{
  "n_layer": 14,
  "activation": "swiglu",
  "router_score": "softmax",
  "tie_embeddings": false
}
Below are experts of layer 11 (counted from 0) of a mixture-of-experts language model. Rows are named router (the router's row for the expert), gate (a neuron's input weights, with its number), up (a neuron's input weights, with its number), down (a neuron's output weights, with its number) and show model dimensions 0-79. Each number is 128 + 32 x the weight over its row's rms, rounded and kept within 0 to 255. Numbers have three digits each.
After each expert's rows: "comes after" lists some tokens at least twice as common just before its tokens as in all text; "comes before" lists some tokens at least twice as common just after its tokens as in all text. This comes from a sample of Wikipedia text that the model never trained on. Tokens count by the router's weight.

# expert 18
router:091085113111199137095149084137084072057100109154111126169145169149149072067174145113128160124108130118111119118099113154117115108077082094074148131097083131167206110105090066106164088092189066137091083139151160131098166141117126170082129130
gate0:150151101084156116135053106109097093158111177121121063142173102116145079123165129114119107130150159074134167124156085130151091075117138160158176122116174124175125151100118091051118073140185185210129129155084081077148090141135107110192092165
up0:141133177185145109145139083078132132118099118122124146057156109199078163139141151083138129132163129109102110084089157140117139105108118107086101141106198122141083172153180109067148176181130073146118133145134143161142172117156091149142149136
down0:104101112174152120107108080124154140118081152138140125117095060143200132200200150159097124058098172107100131113114076151129144115173132167127100129111156123134165118155098180188082144126196116131101139122123149129112117092133091078157139126
comes after: " ", "0", "1", "4", "5", "3"
comes before: "0", "5", "3", ".", "4", "6"

# expert 52
router:131129121121065111078148148076069093104117077130101177169105185118094143172117151144111114102118127145130159126107163101098118210092125099094084154095117140164069139099131103135166144065145139158079161122160102029067160126171145124140135113
gate0:140145136160157121121140104115129128130181100101116147121085160130123134154113115122155136168141064127137133163114131144187140165168134155096154142102151137142145117155139151114111200136170041131149100114165093076170118129127150106159163124
up0:157124204176198187148115110097123140108087146203105093105139099103142090123113129206138134138129176105073166112184117102122110093105100155143098116125064138086161111154152152163134083135089155096150191154154161121099120156120104130096120121
down0:137156154001161132159116149140174132116129107111181149086112115136154128105124186133140090117139139065153104130154105190234163117062050081136123131143105096189095112181184144117112155135112135120162112169139104143108095130156152124100147173
comes after: " |", "|", ";", ":", " /", " March"
comes before: "1", "2", "3", "4", "5", "6"

# expert 53
router:128189093138074077100089137109082131156095139171105175166100127124091141123123130130178088087115112106127159063096180094168136168124104160100114156093122136141131114122159087067133113108221166069087131109130115053121169150071132117121162092
gate0:167083084182144110110144188112148126170152169141140104084052084131149112119144126144174069107112156125098136052081133106135176113162125170165136085124080073116143109137106126133154128121112081103140078098175080091137166105108172104115115147
up0:171130155074107134158130089069136145125121124141066134111104089130146151187109107122124093143126120157122091078125104083143150103092087186088174172114123147120080094149153125114155132146123077206149133115112125093140140123106165142175159115
down0:144104156035163089107094111102209172139116125106109108112064111147154086088067095144189092092157126119122090171175123097108122150176092132061149125171101064129168171094121131172147157177114130142201147111106105073168081156079107091129071130
comes after: " ", " |", "|", " (", " in", ";"
comes before: "1", "9", "0", "2", "8", "3"

# expert 56
router:060113103129144187071163139150087186162152169109122147108113090082191149100130187137143118120160095098097188090078103177144091133143183118169118097106135131144166155165078108106102124076124122056081159122078118174142172165156153095122113080
gate0:093118154142139111143073167108133079159117127129116154137154048153140153118124140168162122114138102145118102145135187102183192113151139127163108188147134162093124157156103106099104167145102121125225171140127081100159085093158152136125123117
up0:107152182149128106110099103198093096108092146136124090107096113149067065087104108138133119120089200100146125125016143088142121140109122135176134116093138111086183106125164100133168159116178122111131117118092165149097150080184165156145104149
down0:080095163143135169168097192086145158233135075096156147124141117165152107191102164136106169113184130145132124113132157152143148115110117072125019144132087069113108183116090111132118165130083073193112120151086132161127132102144128137091127125
comes after: "1", "0", "9", "2", "8", "7"
comes before: "0", "9", "8", "7", "6", "1"

# expert 41
router:163151121111144165036154093131164123081113113125083137153188139081179105071114110063138150134154115091111131172107124138078138072118126155105097082183093183171156156096140152117129060124160079131189129129099141101167199110151133151098136072
gate0:110183119161117131104105125149092107150125055101084097092084147128133139087078113109144170110175115087148166100149109143102186133133075156144054114125136081111131138092125092149095127113098118115193108149161111067112150101088104095111161099
up0:085140183161171112118093105153126137154164171095122187091110102143142098113137104182143121128121116127160168074120157144095115157099236140138176146141169135168173098149079133153103110171126131163172144047104144103102116140118120071119131149
down0:103107048127091152198125193109200167182154147106110145117152192122136191049159132170144147144160108157118081065146121139112139160113171096108178139098118101147075155120166123138029138146102118148095155094152144120127191121126131156176133159
comes after: " |", " ", "1", "2", "|", "–"
comes before: " |", ";", ")", ":", "|", "–"

# expert 4
router:096167106125139095072116101170064187116120140123028125134091126106137145106094164153135114104076117076095164115083099079127127104094138146151088114094154141171179166111175143096143096122170156074079127113077163124108157169168177135154124076
gate0:107080147149114121150148112068168119133149131130147118126133149184147095141132135174141103129139196137105103155130144140091145152131143135148141143120097141165152072163135157105086101096157160126140118191191129146118148112141168111155130119
up0:127081121128145075134119134140166080116123093151106122121109073158099169122181113119097147103064184112165109073093150097132145164142137108156162141106127136159139097107114101190134116052156163125154090149142109147084181143121085105158095113
down0:116133123097183124156174112168083081074132111051115104142091123174117110146122137107130130118103213085165158117061102150114155132178135147189127155112192146138087107112143116109121145101183140101122111133112108094096155074078118141147128106
comes after: " ", "1", "2", " (", "–", "In"
comes before: "0", "9", "1", "2", "8", "7"

# expert 19
router:121157065125097177103160139164083137115088129112119132148150148097080157147179135172106162125091091170142131136091094162190122183153170120141093169077135153158144127124080096139095073118115181116086138088108146094073126133075141107102096120
gate0:110123125149130128128087156132158128101105130132167151140155169129108144136153137133127102149086108151104059139118135106215145132156077139128121163162073160154124128122153100176195106124170138127170109157124153120067140104117145131149120114
up0:061113103111056100090112166143099119081139150085113161099143078110115154153061181152139142162130092132123121137097126067183118165131174134208123119153148159122136155132111184124102130107091110141144096115141123144059065085211141177166127138
down0:070159148089120149149146156169143132081152092111105059139171105109134107172140153084079152147144053105175110108126051118142143074108092097181137132120157138136059149175117115149095157149071130109132076141150079100150139123123089142095092121
comes after: "0", " |", "9", "1", "2", "|"
comes before: "1", "2", "3", "4", "5", "0"